config.yaml
router_score: "softmax"
n_kv_head: 8
lr_head: 0.0186
doc_mask: true
Below are experts of layer 5 (counted from 0) of a mixture-of-experts language model. Rows are named router (the router's row for the expert), up (a neuron's input weights, with its number) and show model dimensions 0-127. Each number is 500 + 50 x the weight over its row's rms, rounded and kept within 0 to 999. Numbers have three digits each.
Before each expert's rows: a language model's description of what the expert responds to. This comes from a sample of Wikipedia text that the model never trained on.

# expert 8
What it handles: Infobox and section breaks
router:542493580497523515480511483545454394516488526503644531508487552566535580464407500501498442520537500497519568565499445560485506501529414475565565402493429475542580473502504499486471557397374490527516382443542516493582543493516449474567463500553546406463584514590456482505469474525571579563485432438452552567430497545512440565542475481477516519436438480467495501447500497495409463421495
up0:523465517566519509544474432512551504467450531421574467465522471473476351500532502468523534440569442477502543484425482478423452471575560554494470393482489513467521547555425451577515554465458514596434488493507421457560569393333473517545468501547456456548487527482615557419558486529489486584457538472530494481601532529477523541592529492531480489493520585546564555489534459539474487463469
up1:516397429493499493475549465514458461461419479537515533510553440406506477508502470520609469517482556551495498507476451530434466505447493515484585554494546526584516405451450537481426418446491533558545507528432476509500442526608470427533394494601511429465474553543518499524452532439566502540504521427473533512463527559563476423333561499466452447499487534531542530452607573519572589507546
up2:522530494509473397481428514410531417458417471580523502499545559527484515469536494488477456502547552475576564559527391571478506457456478502483469570497507501413487456506588456553446531552428490498434584466519627452483521442510487506426536546402503499430570510543536515534472530517473444554424409413511473567462480427490492399568484469488529433485596474504512554433521587404514478568458
up3:444481545598577453605475456513540420469503451478437484456445525580489594416456525521511491496447510499537482492445510508512530530530467494593475574531505512410353538474404530472451477518503441500469467546456429555544526488539483436508551396462521451536401456536525522369594507472459538480559454506444427429571476500501555562452488495513574530557534476554459431502468529458431566445539
up4:430543548504520489607479488455511427421473553508515515489498445539518555513480536533566542543514550494517460484488416642486498455494474502608455498489468574387571473512513583507512417525487520520510550462473481424610469488533447454553540472576491431458547584499537408571515547496551558501478490458461521482479510452503440555486455530492482478526605410432530531501643461524550382417468
up5:520469473512447505396562493462591502530445558575504497476564528479447509561461523502485570544568576499517552486518402397493509501484502502613501427539481568418457503504504491468530462489469513620510423503470487478471457480552404476506545557490565477529562499475448572470490564497451644547457544474445555550495590448550497565499523463451441471395513470537513480648507508552483583422467
up6:398457535455467532562527351570457466456558523510519522505471396496457505501455415507539395516526511417489557491494524472489409519483412476529522476482490445517480514459414516540422529583529477578435495511479495442608635449492568425516472474490533484552583564518440474520534611497498464459492594465460527551503505610536523434424488541447531453462500549544515516544512491518502543402499
up7:538473497456565529541552481569444424527516489469475539505464474510451410469456464511524565483485441468478495475433448526464498474423510412490503475483495540596559545388479557575496544463506455539518409489512504548539478413568441517544494465482570511491469524477483515418448554515442535412475518478533490502575466437463519343499445479615604559474523546373542511421464567593467453426562
up8:447477584486606502484527453450565474521582456480541507596445558454536489495411499483448549554609500541509464529463625500408502553470441486461570511432542483534496470480570471560515616405573502491497506484546513535495523443589521466555466521494605551518531493512454411476515536435476555544539469472512521477510483531546472538411532487539453511483422618430467530501464544538471462653497
up9:521495544489512447513425548566462449498508413454471522517386519526471540486449506455489545440553451557464565468511396563491521459498420505617401450478480515515543482564463553519553525484620542523543401486509510482473552466554548453500470467525502485495465524456493557368455486468499526430522483482515449460521530441340477581545520509380426510560463547531509496478397545579543455451550
up10:526408562531489428529539447523488549551453506469538462479449557415372458554460529601552393534491626505516482551519526470504548639498527487571442516449512508562526444525544497551483492424478397538516580532585534448540556519419537448489480539540589483531440484532543532594511537465502528466490471537476510554546482482478512499460484589514529521586488487515578520489412573550460411498575
up11:508481543514429440528566637525370414481546628581452458432567521515497550501437463497461408459531474497546465487520414500513498475580502512468518457592447412535501503507474478548504452481580517575461465395525524512577510527534450515516534477474566423455491471461506471443531457488508489508502564571469484526405486369508518501551456500556488528531449505459521494500511541568442434380586
up12:521504448463525414449558476465441511542494632469558507475491527465508512433467458510564575507486423479450444450443453446392509517495494485541522491481518464441451539519424501535566525503499478503499452456570457556521563509480428497558546530544465359511519466600406511506598380520459549501483507619469544393464486444546612544516442532500496456512448468496432569526522476455504564392486
up13:469515559473492453467421537495534364470487482452590508517521521519542515482439548525406492488512505484567531524525375435499476551507455502530493504545583579512601508472447441532436508515484449605452507553418424541562460554507481502577441569422568521504611498536494508440467525577495537502411420465522544516441488457390539524500519582479416484462448465503560412512430454412457484486530
up14:566527594475525473515531401446519458498444476596603436540498501506513448439412430536464544418540434441507488490607483501395386593521449531540516464549376507504541516511474539516509504501453438459494479508372499448505541541526461437424392493505495562532546528588493534482561492501497484534493514484448572474554497503504554522517434472531558489548534473444460450495526606498547567388505
up15:556423616528463481479448530455526574494511548516583504518495407411498525497473572453455561563375527543503506469467536435492437524487588437532408421546531531553466516472432472469547558488559458511581494558591442537559510511452417501526577476526536457511495496447435466527574534464413420517522505573561548422525542506523430447589510499521546494420518412513552486514552437547583502532530
up16:438472497456515536398554585503457527497421529528557541522511479495510525527436443537549447418567478505574536410448446415530556466542566517498564567509450578470532538513472506492575451423541475479594503442562472575625486589528432468452502458362498566438497513518464464467582484507489541452485441593569558521472520461499465542501495548487470528485521519368566500571554526425479483492457
up17:511541470481472529447589593521490451500485591498562441500577528612446498573508501511514483513614472501461591532597438523492580565501642561462455520482550503441563561492459474493465571521472525545470484431525552516489390483496540559484450508501477501463554524519471499531434461417602516586534487495584406537508460457548424492585565448459473449511446489584544581485477469488543498529433
up18:519493420457535576526569426444518513454511486586432532489373569499521483507512452527499471449531492616514480517547526491575473520490520466452449540517574540571480487521501523425470518475559461485488472635481442560487502529514561562543556518542523448447435388504623552493464486521384503543425513446573484570452415550455419505592537452505498526586515490428487520483427469551530451577527
up19:341374541487386552480553500513557527511425404476517431486497476466542458499499489545502443525518532498483503484539509383555496520526502501587514466473545490528529423466522526567441552510441502535529528455445469544545502470522453568471425487493479390429529577579591486517454524436479390614581540469480517539479561449463549459562474406511542538506444534486498530479532479494489575495388
up20:473420482516513443439443436496523575534510502526462499517498510431608594492513532495486469527481439507493497545510498491447581499487495498511540497456504584500484529615541461444429521531444484600569565591554547659571512435534479529545413543538498568579522555604537471420530533425452566530563455510557569449472558492546538517520525606406512458586543545472481447464496491523467568514499
up21:364479496417500449538595529565510479601446576442581503566532471568587471378466496544373540527542541560525460541496491543481513611479435485513431483505560530557464562562470551530516517453522535572471425450492510516531529462498477504469423497469514532532472511545475525601490471542440538582501434571475514534483613486473477472422493529513528458421456476508509491490424434498416575454459
up22:515518417477521508470497522494507532526507511538554432552472440507436426535607524579494518376502496427583564459507568520456516506542491521523516501470523457567488514545448525549357446429569565497450534479516559471422481558548516432473514443540544519488467525554447554508537557496444394565542567584497427418420518481528580552491476557570494458569513452539590586603459538468492532524430
up23:509496476497468464530568478580438412490510486515465520575548457541506501523351422487526501401420534466543488568554529532475491510539398522532471356559427463489491513481424526462413608492442555532516543508548526502458528525570517451405507516454491465515511531515535475564480540574538605480478586409522500522557574535429431450572555426568463534552534481552423511540519495477517436491456
up24:432528486538514499457521551523457515527552505476525506506576497467569479479569473468507568469571504425465597577410488505357523464482568511542506457556410564505470570480575510506468526434577531425446412529534554442552540461469517516530467451441605497485535511458541600418534466507452472531537423456507572627419438425394475558577413491489526529529523487468518546524484445554477493495525
up25:440524460377495458468502443471357488543610490426537491468523521508567559563551609499443563507474501495552469455448435488598506529472479488594489524513617531509513537486466555432415431478520524545537495467591467509469522492554535401539483438482549450468478534454564490560496416485496495469476566406526475418435553521541428521502461527474520421541542422508422457471503530546505524454599
up26:484502413461513508443530494547484539605499487536513511538565506482570525473484529618412527487425428506535509465478521477455442573473373420449556414490493448521458433516426520552536478581524532558404446499548442524466522406543549497449453451500495531525445539457485561487406460475519547434487476470521539405544422380594452439458465423457556514469559490506509573502406528442520500456498
up27:507505471460466475499563429542490587490444558439548443445489529447379535482376538444471398571522460456525448407523567569464530450470469537506478440561530471618543562510452482421460565466511515476498446571594454501444437486472550464464576522400469519512485495534552472407501535492514420591500579475551440537497502462486435555459530529482537503504470512557465480428528623430527496469532
up28:454534512588496466536499567510457484578624385529468511401508534562518495488452478499493415468468491566567449578497376510523575539490600512607502503580585477545479471624435490502481466548504582465492495514485521457519464545467492511544469494526527468505541506431484522468546445586470471529478464390539511508588532533536439447517648541510492505505496522526558477502447432527413547497585
up29:399455484496506491492484554435498463595549519396520516508507460542602478460454488548544565483566485506414396496475511505463548583515503379517606565497627425429503552577498420448484433483489503485518501484436535448456502501484500492512526554466490407487518498496517478511487463497394631458565503476455497492474451501428444529466557473496585438502417595534502544463470496429565410538524
up30:609500465544490396543588493394445547588517510425434522513458480491458500585466549474470486584461510545456538453570513474537454464468526513469495469436443549549460534505458492487573468451473545520572429552536522470492553524528409587685385465450505506450518560530528477459472524508469473538546473475504480505443478527406521434495525409536451534440501411429514561558459532548507491573531
up31:512429551534455459484536483508481477505455463510507456494542538491462582556507548491431462565551533453571494489499428576552512564476491525498486385452460447517524504510414557550530507562461547517481459612435487533504422511511486447576519382379670431524558492449457456462461568513519473599450444476464560496452554482456452436541553485580516504492501561574587466519549421544442509494558
up32:505485527468503426477516386529523428541476509482489421461443525503526591504384501448508539455514496454538508517516481503558402474459440411582486510503583565475560523636469512613481513505495543536472468470489459587536407457568551432523527505432562469473412465516556570547484444445457503430487525482487612588453526366496478469568527548544520465428456499495501531459512463563432526541531
up33:630436587510468447417475456527481494448494463453515490523548576416501413329507514478509487529592517584572514494500484514475447451451525531543511442577556513511414538526406496522563439533508519552414455444555580589472375519552503495556510490501493508449598488534441537492469538561508499575558533481384503520508567519430483475564522446521448477484488528512476540466445474517451454465468
up34:585510491536582502428570483493441566373474548500521492541417479499552371492531511489521573519504544460467475430481474450524573470537592589470531536497538513482608476554416516383469413541519437547508396578460566587504500448465451461542464502521450528457444500458458516542492453497499502561538522418414539520522395521489496430562465510534482455483505536522592557459421466560489509465537

# expert 9
What it handles: Infobox field separators
router:464506602509575489482538482528450476510505574478520538520468565580562586435518499485479393527485462463480487476529484604485532523595424446579501430493399530486590473513544532487463535452469473542511421411532473490566490485476414500511498531586483486453592535510460512561458471517589573530467513448500474531470504570575369658515458462396531527477465497465489524416467489462514462422473
up0:545457518529431565589466531554492499474436530603510480486593515501567514480484456438543475557516686508515514505540513479493565437514469422568391394422518565413490491471466485518502476493447528519502528473472496556505433477483559585506479596463516519419503538583469467517504404496541515393467507495509463575503521482610367509529520475424481453483445503455524524530559446485570491486551
up1:471479566451466570519511573535495480603433493597458552532532466503469535438538454541323507538517457425499541507521548510415521507458557435547491492532401558516453410413510486419480540438491503506445464464519535470512470437497510518583465551529567503520586549573480513517393428511508527553525549558454506482501454591525553460527448399533448498466505582617476512525544479449550439487446
up2:429496476570572504487503510546568544416503559508523489579364520445560536472409422545524550564447435482532561487507487520467482474477572463540460546590519458504488442539498524530493520508579469600543482530552460487542531508624461503503460532455527507584643561532404463527442518471498580500583520443573444539378471508500569530553456500446432466474520457572514525437555540438482480494496
up3:582432505396570511471525537536399459452519514505548518492433447448586539562476507458416545485448457564503533437484544509489486457365531381498558501512419505540567498452543434411504547475450546472524491511530492566549517464523523478497471583528450482513490476513483435493588522484489585579535409613478547583451408534557541561407414464530484543580523503486509452411517488471498519532522
up4:568492568422550521487557530509526584554532543485465444489388626558472498576595480529510452472502532498485513491577504521615518506630538486499441493561489575447428468511485463500412525463383501532530530472455567478491516564455502469446391524534534524371533520547591517496543455501503593544422545489480562524500472434525519502483435437449497467462536503527465436461496456569508511593553
up5:538486534505525562452528415461547513599500572462466523447541491577488516485505544550513504551530477462503571521424469474486537366489434428533530492468436561458473555428515480514590521468592503401453539449501533457525636469471525445524458553550435463507498531566480568538558581495399574514555469528505573561476443471595513542440476498458615487515479541611482471535494585565537490469450
up6:547563540490528538442452556547500513518453549583523417487525443553518517498443523548553492498532545555479471519486508392491486502427433507476534512485446527481565508538479529499538486476482585441576484558533499434559504561353529572513460534669456517466427432574508519550434507490511461571472460458491485555475481418549531482540587453451421506424530498606542481480400546404586450456519
up7:507482436479508500528569468644554416540575429465532522521512534456572514451370486556569556427491564493536572463450601505398473409488514474536406376555509498553495470544498511482508449465522508508469544478481508601584457568536431530490459536464501511505528547512551470418447595483421528536519425540519433522562442417462530480560478459476506535481459568528467539541514499525563457563527
up8:518496473500476459463457458485378482540536493504461589400466445570587420535387478532531487465506515444519495553579465452539497563565523432461533529430398514550485527437435472461465546463519507512499470492466635594515435574598449543472548445430470455469519487476475485486469527571551535414424538484418446527500529426583543510536533461477567485450417517486460573538464418458534486560492
up9:535464490476539454459575461461493482480363529553581455566427456459511465538439509603523541487513522516507480507655416438515549570461543548663533488461493500422431555502469541534436446483518488481540474493544511486598423489516487464540437520487483486475424461461409540486508537496491433490447502535527472491490574404614465462519524535523533459521453539449482582485506473556520467396586
up10:457513500535573482475517533551591445510511545523482540478535506483528478407564479504549519539462507478482435507545366433555578453527539549522453476565499545523506479523454465545532511441473428515520463583517523482668536459462497416523447485459473562462522520512419454602594449506481400495459593489468488439394506481473537497532548451596440514490469530401530493466355560556489454512532
up11:561505486513494539479540576463552408459445511446485506456507562482496470534449517439480415502556540499513540503497451599569545464455449527527548522465477479456467575372621538637526497567479413479405474437458452368540534532510431464471535493512467522440401505581518514496487480539589548535535515501447556513514499456463439464453460477512410500462501524500539435594412587559528464499552
up12:505550580497560532466476526534488486523572538413457412486550569607519472546507442577477606510439563443511566539433517492477509549557432447484506485515517438523528617460569492444500553538504632531501533469497477404597475523410536442457484534440562495553529499583601483513513580546561554579522471508489545550501522591571476566437454476467535473440449471420530545480531467521481499533439
up13:577490448595431461468544469542532523509488509537578448464480468515482452419595508515560555524553546494538493532461512518549467525550479430516488434516476469538463551510532552461552489423555466532473442349492475556546606507558569475545539456532531525455455432592490488428482543614575530414555579462422501473516538497541450434497388391437465420521583513458507528520540448464460496492552
up14:433514511581566535600479490452482550573515560531430549476482459510475425516475466531494518512455379483438478483515434463474511513523512436597471532556322480439512472611446540436443508497412488519469457454488504585500508473518551476547475451443591476519538542499493495480519425609465501483518562423533511526425461507480554466515517412532509462427424520474452580512473624513480481604505
up15:587451518482506539449449491443484525377433508499459525492447562558570462496572496508484435480496518423513385464520490518559489471438481482536600435456530493527534473488428487555570480509429523567463505471526509408525506471524426548376501527478613499526551496518525551392462486490470410512518445594458403479499432455515512601560530470433591405445553541536550491439506472454581531483476
up16:514429471460460444521457462443501411565489473463532443567489518471525522521497479497547444555603467494560534587571496506467423492445484527466456418488438457547530627482468531506522509472500487485534473495443467453385412468500518517423527394492533557440443549626429425398497583460466511508511486392449545542514450526524524418451543411530444502516524480515462508598446557553532547515420
up17:521455540498415490425500570510595509489504453501530445453377505532505480502491609404593504497546503399439518472566557603408519418540475546426588514489443564374537495522503562498526497555497461463515417489547493521430594487523478410459435455489573546507551563449460451542608467503447566503541516457541443496474431468483474497561552432478482462580475549478519466491504480494448482517462
up18:457482603502576533539469458466526508554510523497624522467493439529542471471411581543505505603534486487441416450529478488517425588409447623526550527457497550569574466545422536507441476459489609452472478487482380477477529472525508450610449486459475514426546468463558545570590492554599480520489458475509474553514503542573561497464495552502467465559572436535527554447506526445539536459514
up19:520485563569515474440498515565570541531436523477516395518442461494548516460502467340457520556472554521509551559542519530474485558491516499576498438538518482531463549469547467507517531455563536428516494523488475548598438437579473577482557480541502513579686560516536502543585440437510534506557419533470453618446496426514492533436479489524525489453477497558576587463567560492471505425530
up20:564512476456526528475555482439514484550494571619497593408568500618392513485502466454525413515467490456497492412482479571484526544507519501453481473586413430505505552465519479517406448500511472605516511584511485501609580446559530496541511496485471494560451487593488441528513416426491507500525493564582547470427517442501504529400454467503505593488475451414451554469384514496475556527530
up21:466524552514616509453590450524504449475529486496485528465528533517480508475490535447407511536476510567587487506413445573522492550478559571503538460475422491470564520505489517511515558494423370458571588517577540576460402511575402526461490469474486597536440503535539459508462534426548460517541473540459503449532532588449566497499653485600487506467514608512498465478539479498523440599453
up22:460418575526483451509620513489485532513588497535476453521583497495476530509516510460561512492591592515481534448456500526488528404456478579597543539509475569497455521534599474509528464436573444485549538389473383382613536495446454470529514500518516480450483519508497501502550510610554448570489450463518556520431489454535469492551444479509435440515500483451452560455446521437622471411461
up23:476517410448496502546553495410464541478477505528415551492474554499478590517537573470493550410482491466595525479534571566559485595560450470583417653495467485462559520567550457532500485418406445443537514513541409551498441545443418519529571513540523483548463463462602431486451508579542441536447446512520503524494466471500518587494488537463486472569512523501399485558454500481514590440548
up24:413490508591542472416540529510521509415490391495496535505571491522539498469490497507468521329579512423462460468489421544389562456442546493504441489492402397487501529533465466497441532477453438595490512527503550448487447497456479435415579491518557444476526502487513493495530535442443515545481494555454435546481545442506415612578508459468483399589517472500434556445519483595505483494509
up25:545523468506463496496437461521427444547486555491504430490436578572499478602444516423570497557495526505577462522503546541445454633541565466583422579448514487460517543510514502442446428485503506639617400446495493447495522526443549500426533478479567571471526522525426531529520540522476488484498463459511427513431523373498467472516482520499520485533494467475514464537531345500563569494585
up26:534433463523528571475428373566522519546553456580452386605507568562486604473515513504504414509479536460520528528501519542498474485459489416532563493530547543427481521509490496501507464496451483477529518491518535545495525509456492495557465481422517439444478543501456488493507565509598612538489481416616460527539483361556575413551604483456490494477467448455493532372601456486543522477506
up27:508533520496574543487462483383540479540559506545596549536515583502516465408511564513658372455470626532465497540516514497441522503557556438527446506450504461628433548485477420440536509431505525556534497483513544412552563531504461491546500421532526535557451570557528558513526469564454455496480477388504511503494427489531519520377495493512529438513513526515585454533560556537502518519468
up28:477546526416396461452519487581501453468506482466500499574446494542610467531579533481519452519505494442457544423443468551487464544481414460396503569453519423561477459497540513535439495516546486515504562439494504557508465580418418485518555462546527490562395486525522445420421523439538528516432392462441551491573517593427489573549531436430478460381459429474422470518462546468486480491489
up29:481539501605520492456506485494505462463463413549483403570400525566564549501420464528516480594477513485444439582615431561560458555562431492498422502558510567515503438491464490512518518504470449437455510471476452520425501486459457489559475520460468455536470456478429480447495523478595648525533522476413519464462477464600486581551492436490574466604546426537502487450515411440456443482510
up30:454454434552483533461507433507396442492479469507476501486501518481485510543472443516506495478571453533470455568523499464498600525547491490539515479554494507556547579495523544565442522519475496567513447520479635489638543535509529377551413530533546499536473445548511486392458512568544544432527477489562541445520448550542548440425398514552574461534458591468427405560432532513393471576528
up31:488540527533503544510548359435491511498432537521551599505489529517610570464542468559467521477579517417501437494620501594470465477518446518480531414570501528433498551567481555463531458538531569534443479499467446517408468559454522447516424592594543467435528571506478494401585521419469590488561501536403505556492541569478498526459476509498433486453475509576518503459502497480510476538603
up32:599474507478515509459645484500440438585478550466450478391434553493459506576374519481449456474495493410501464503533524590404485457479501466508535447448503580566521485485440530543463551501502581527528543511486526538550488380544536606510490446397482492407426540434596467474520428522485496562503530533489585492498550494457514483496553494507502429432536473403506508456455424439479449489525
up33:508544589508520484487508500515518532500458580507479470451392511482497510520435482513508508535532490577499484557503482454463546427481456493487434514523516563397393539510525618538462513421464515590417457504547516462518534527444391541574469475414483499542605649417508541577428479510569557554469577599467492556491449569521588475536524533487521391464503495528436498456561511466449474533557
up34:474615504444506598486489570490478438534516450534599471511539556612578482495459490408512531492515540517486544494444489516527542606563494472539517437597569472442491478559527545584561510444559556522520472551480532564555505448529534484513532556570448543550499541471534477563661540461461510505522423553484587523519517495551561473485485551438501455421492529493488567485450418578405423458562

# expert 4
What it handles: Common nouns after determiners
router:554597523547546529510529456558466454546490530513574529611498521520512500519410613436588483472566478451523528551521480489488511531536482449596530406473397464460481467391545462557527565494458587546548469429466446546511508602432456469569534441507563443439538507523544522533465479555528519560602483474414561549480597523525497521503474509427515442473510516516516567490401515435501506427409
up0:495521494550479457580469521472403480591467489472634512515515494460631533506529415518422436525493496426484450458528551530461595487509435467497479578542529416465440499489420421527512504506481523513586525601500458589494524455512473465570565452492433429587407437543553533458576479495538469469488559483559524509512548527474520548537506515494553497491606503499556488452535526633566478404468
up1:497437471623433464482524514488504541447417484478463459518515625563533545483482415519507549434497499483540447481493520490503505441502492526471459508508487531452469544567617395532438530535426508550432536502458497529581486486516522571506467508511357527618535518448527492499512587512565521538490682570573437558397508494518510526583525584518460483487528403509496452451494532523501465543470
up2:633497491494493552459480464534482526428464487438476377454552603436517497579460466389498524413532422577482491519499528553464480449484395543459515456561526569436485505596439527410468583473467464567447513480537555545501541499418574493481510529525488598488497466498466497438520476557463454441585537514516531397490464509546554481433503419489473466549447511467563502576530493560425433535560
up3:458582493506576469418493540477631505551422489429568557476442521468503568560491502387542424539457514373488445473544524547551383456549431472452585485502471410476512419460527433447445542436592501492522403492493481460471488504494479524439479447469554610495452471455564534576502536565458462526524479481502554447419465512510574464523535534479513509454571517497504553485516508470451554590451
up4:440483512428532473509462499489447448555533507418466498549556480517500494554493520531525544476504535517547548413486568509462452502525439504494532408547506445507551553529558488454498393606522583361540504436472552593340509480547567590545527626539600422498559446549503492502486520516489502489492510391498415526466554521506532544516482585478505465455465470516501423444578483472527420534553
up5:430420547499492476524474469449531546477417486455526513467489562550432562534474525467489496533547500578477437508490546512459536490515563514528483529537491382420504587381534506468467462480564442509600571525508487643394438466469497536440502554524522487487571581534462513537568454449470436560466426623494538501462545514532456525511505429558610412457512604522489511532454523516500502473388
up6:469437581509515559459504402533511534443453625441493568502491516544457462476550507479498491527467441558480507498494438574551493474443501564380451519398522501478577552483410525506594520449572430506444557463525511523562539448467476529393456382481530563462521471397414471557493522499510539518512492457543587548432486430522459441466494494534481481430454544531510480554525522474513476333501
up7:524535429571523397542525397487486437514412540459485447469471489513462431540402401479532428514548385521512454467448424429534464464546492544496451476440485492594476532538537534498518538525497592451513524551610493544436461494542507479550470482632505459439522493384555487503510575526458527528528540530506516512496568498524500651384517464521496524469484520467550555403504445550484454462481
up8:519576503458476485575464550539529407579465446567353498516498369557436483504591462541562431528501473502503478449580487503511504425540510574486589421455421504414542421478542446462479532509471532496543521550580533459476405539489561457475498520452527512551546492527530530501526505534466544515501536525444428439548535611605534498574522496509529486527486489500590496477379473566516564571456
up9:499480532538528566366490519412431492649581413442521420549482443541475511478563529456537491574434496541509578448567470491584589561504502508525472499378460523403556452589494478589485470519505479496495448426550485437419472424480526500470459447438540487475504492440465476533488504504502498458508479475555406444575508516469602515520439524575433447492503516426461465463503536502533505467415
up10:466435525498484493424477468486481558494473587557497476525568508422364497567397470485486522477436462498504540550577438486485515579466461483520434531473483434563459492531444448412531494498554565502532495499516556425482464508542529520452430484432498449483610545460534486498487490538546474437478384476423563539336494503547506436522405515536550468539505568519495450448421467399419434545445
up11:511552455621633419504407473520527455579467431513487496497482493529493520439509412511483511448614502497525452564544544553549491584539534477561446488502461479453508555485519556503498424533477530526488495446471492507563489383573586555412613508569578514401577519474451543472470494541494455477515483448389491450398475511457543514443557517494514478538465521556450529400472500452528453575503
up12:534417577481604453486501533592569509487543486491590499446529495441484506488500538456529500471541456463543442500547520595460494456461381454502438485581457517504523475463496498453589456537519436387428548456522445494551427585513572611578561463622526532548531486549426534562515457484525450556541498518500464512527535483562509486363513541530392496465475582498489510459568440510568514487487
up13:492496499646420533443515425471451546478443430503471435494452500520425517612540544472516499513527514502511583524485451485565542497513485446568456511508439505525492466542584459534441467494585561524510477490534434496461575520407597425538567463487549533545529539496499474446402503430583487468525490488384462617553541458464493630488580543458583476547475557484492442485503503500506530620512
up14:412610638468504496480572424591470481535470528592487519467548606478553592534480478486448490521503416497461550452515446528462516547544485489476546435456518522360526559446567431452526496565552455485453477521570519429470396525480461534503491477458497433437577477490564506495480502456441560489499465501436519460610465541520585549452473525474453416473563495526528535472590596465518521491471
up15:459460654464563559524510501550490455492492509592559446524489563560480486504519457536478540435550448500473601541459562467529519612512545490499552401440473588511525463479516517509516466519421558507447462514368591594437494461455477485522387454549524420427557503580448420589563474511465474497513556489493532544491484456467559511494461497501536485534596629511481464517544425510476518487513
up16:498585454439573538536488510509454491450530470448479501492474466516569516445429535582439494613489463446483482473500570439413548477499425584517561509451542470515498533522425504579524502498457480503491574348492438455479435424641394485506466552479474470531493563506438477563450620440480463406454553530562449505475450436433535498525492419531503480548496477524521407448570500510491519515565
up17:535517519486411449457512534548414438547468413544452576460495357429518517528546477464383435593478501470597530515471439530431365491520470544388548515544535445516463556512547503511445504454488499488488482472492489535412504469476473496565504466500451460526487545432548489438499483560426518632543524469452495482436528470475513570459504607457584569471558507486536485522401460553548470546478
up18:497506549430530536406408564604564469408440475455491553520537415535524519481511523475489545639526395485527525490524486512478449509440481438520587543597464530559478525437457417551477500487486578387482511408440479479549458442489439505497589538481478531456521536571435529497442501549356543501451478456481506515489531487446489462387554454488521523428460512527497505434469592469457523454500
up19:500552527576511478493502383435468478536583484386469553501547534531467494423429548514519446420418495492534535452466386506492549517452500552488539542517479481497533494448458468519585447528518508556562436453481470552549572546509435540462520584462541513482471474601556460523501499585494564490555600491442572506520516521516481386530490544524315473551454500471523568565471474609512438514503
up20:524583525530494443512550519501445502498433561533473538495467440460521526494546534508513480545484445486577552497447470570464512510349467516553519489456459514543490479576535413516510568523535507581553488536554399546483490492441463431510554589579589444536407440449547561442503497620517555460487489588529444527476558483563512521344508518610505481619485582489538532528426494519483503517532
up21:480473454497403478524469440454488432601669527573534506505451508571468470519492461465511513518555493475461568545549486593596450511488489504433518507570446568433511421508475432564553517522442499518538539515450552555518511510512523354503520499545567452496442591499468564521422564446518539478552469571481574536545521469555530533547486525489444594463567571568432581506485490503473412510430
up22:495554452559558444542525471584475499370583472430436523446504463478531548552546545548431590635437516501426459470502514449591494514473489512512459489559470448552508610500476418471473469554537550551583507438523527529547474494396489545487499514533558504471587534485444476504451570586500460451487628422427466497459505577456528479547442443481529539475578503522531451451456442451438502530469
up23:390445443574491511473558488503512547493483509450499485482484557571531490481578465424406498528392405448470461515455503525466503546554519493491499543377428483530479477488476513539531590475562513503504462592518481428496527575392471451492451492501513472537623509641442481525482466517486594508577459512508484579390476478443485492475489526489480598425515448546507558480416561473416422551485
up24:550442509435405445510465504504476614437519420458438548450467526503498485503566498464397530598519474448538467553542489574486458570475432494422479478503507486439481489566459423502499461508479482500532534413488487415504498521551461488530522440583596473503501544498404528559423461399472535539603449427440428529482515502480474560597593506427469483412557523497495385489498570522423533493447
up25:562465556497467469587541440418451525511554373407458495519504453485475554595406478365610518583395541543448492536459502549490544426545395415559496540537456472467434533514438515507515467485562571508546435496546468463567547521533510428522547555509542389458515471523528517499485517528531528443606604453517481460535563491455462552507525480399500492509442528518483492484494493467467508503449
up26:413512446425493552437617397449475523483496523544578522491550606569388527485571576491502592510467427508413481540527525498500517482554438444393532481439539549491548541485521521494513509489527559439467441498420450577503494613478487473605530521486625532454532452542473460539465520602452496512492456483511450566531446485412579473440443519474500536603481512495458512485443484475512458514526
up27:469506483616486550590439463495455392433467515532619506517516542455513492505429522464605466511461526577523518546480469488495521529586456481647548599520460399430486512454576453627552488490492542442493411439438500511555466542493508489501518420502552446535521480507521458411447502550426444547435470567537568529471493489488519563430526527432381540492489485468458538516488548475475512512546
up28:531532543568458528608420444435537494514517506485474496484522486609447419516426467594463494480477501498541623526482444522485537495495566577537581444491498519578487365504430483512387585594411436524615516459533507487490568494517473547540516445477514528423526458485438475398517560480505552516434545475523494473476388519539563479480428525516510528449425531497474498519515469476468590419502
up29:543413509456502487517522499563537477460516509509479551583520502570595464514486559500630451536457459433534524480545446428569470541552554504493418456609550556510578587515501442431488518473457435461515527470498505510443526453524503543535504484515502450619409531502519470415530506564446424594443528484561508609459555460484468525559464420429475561593560521491441531581427539526573541445498
up30:457509506454506493512494515597494530548551495571435460506534562576583456467493509501414508546485525457462510494469502553542475439567485512527499439488542629494453511500532564531523465510550458536458514397703473484525586513514440575485488448551497502571497589396567540484489364493550528603570560469488566513461532435531463522426444532451521440486557549537570510508533565473468479485477
up31:522481526594556572500515508494508488513486490452514468447491465552562338528450467509476506531497432546503529588472550570489550427368489626507556551458459481548476536539482467540537454430541556484429490478497489549497419479646520497566489435486523589541541456547463500503422474557491506474509491598438503513513614464563562460543544507521468391534527494527500550506556522419536441463581
up32:503424545426496525478513485408525477523521489495524498435414597559457489516514495507436586626460585567528404469611483502421592476507481553438447465476411461424497528465458479567585490540553470490516552510499485441507486482498480564529548393405452511439516542581500388555515580509446485453475503491521552572555428464564485401482467468470494490483545560502450531431461454491513513418512
up33:528418562416433496498436484483538545489470582448472491519451478578436594525540544549515507491478466560448518514570566513484392539537499487420502494546479487461471459637441499477512438509462534499519457480491445512414556467485473533514528491532534471510516591480488445408487350435514574528431480548379578483614471463465573576557421530473519516494532499478546541540565581458472421514475
up34:532500506515462569486496598497581524516446462609476441469498508544461560499418551424566448523545456510529534466448411528398473502572529449490490482544556524465514581453512492494521476487522450503582454471535538553398537564403597592513390434496516591514520497474510549599479530467518411502453511548477518400550509403504465537550468494489519467381588468520537502483480505463436601464491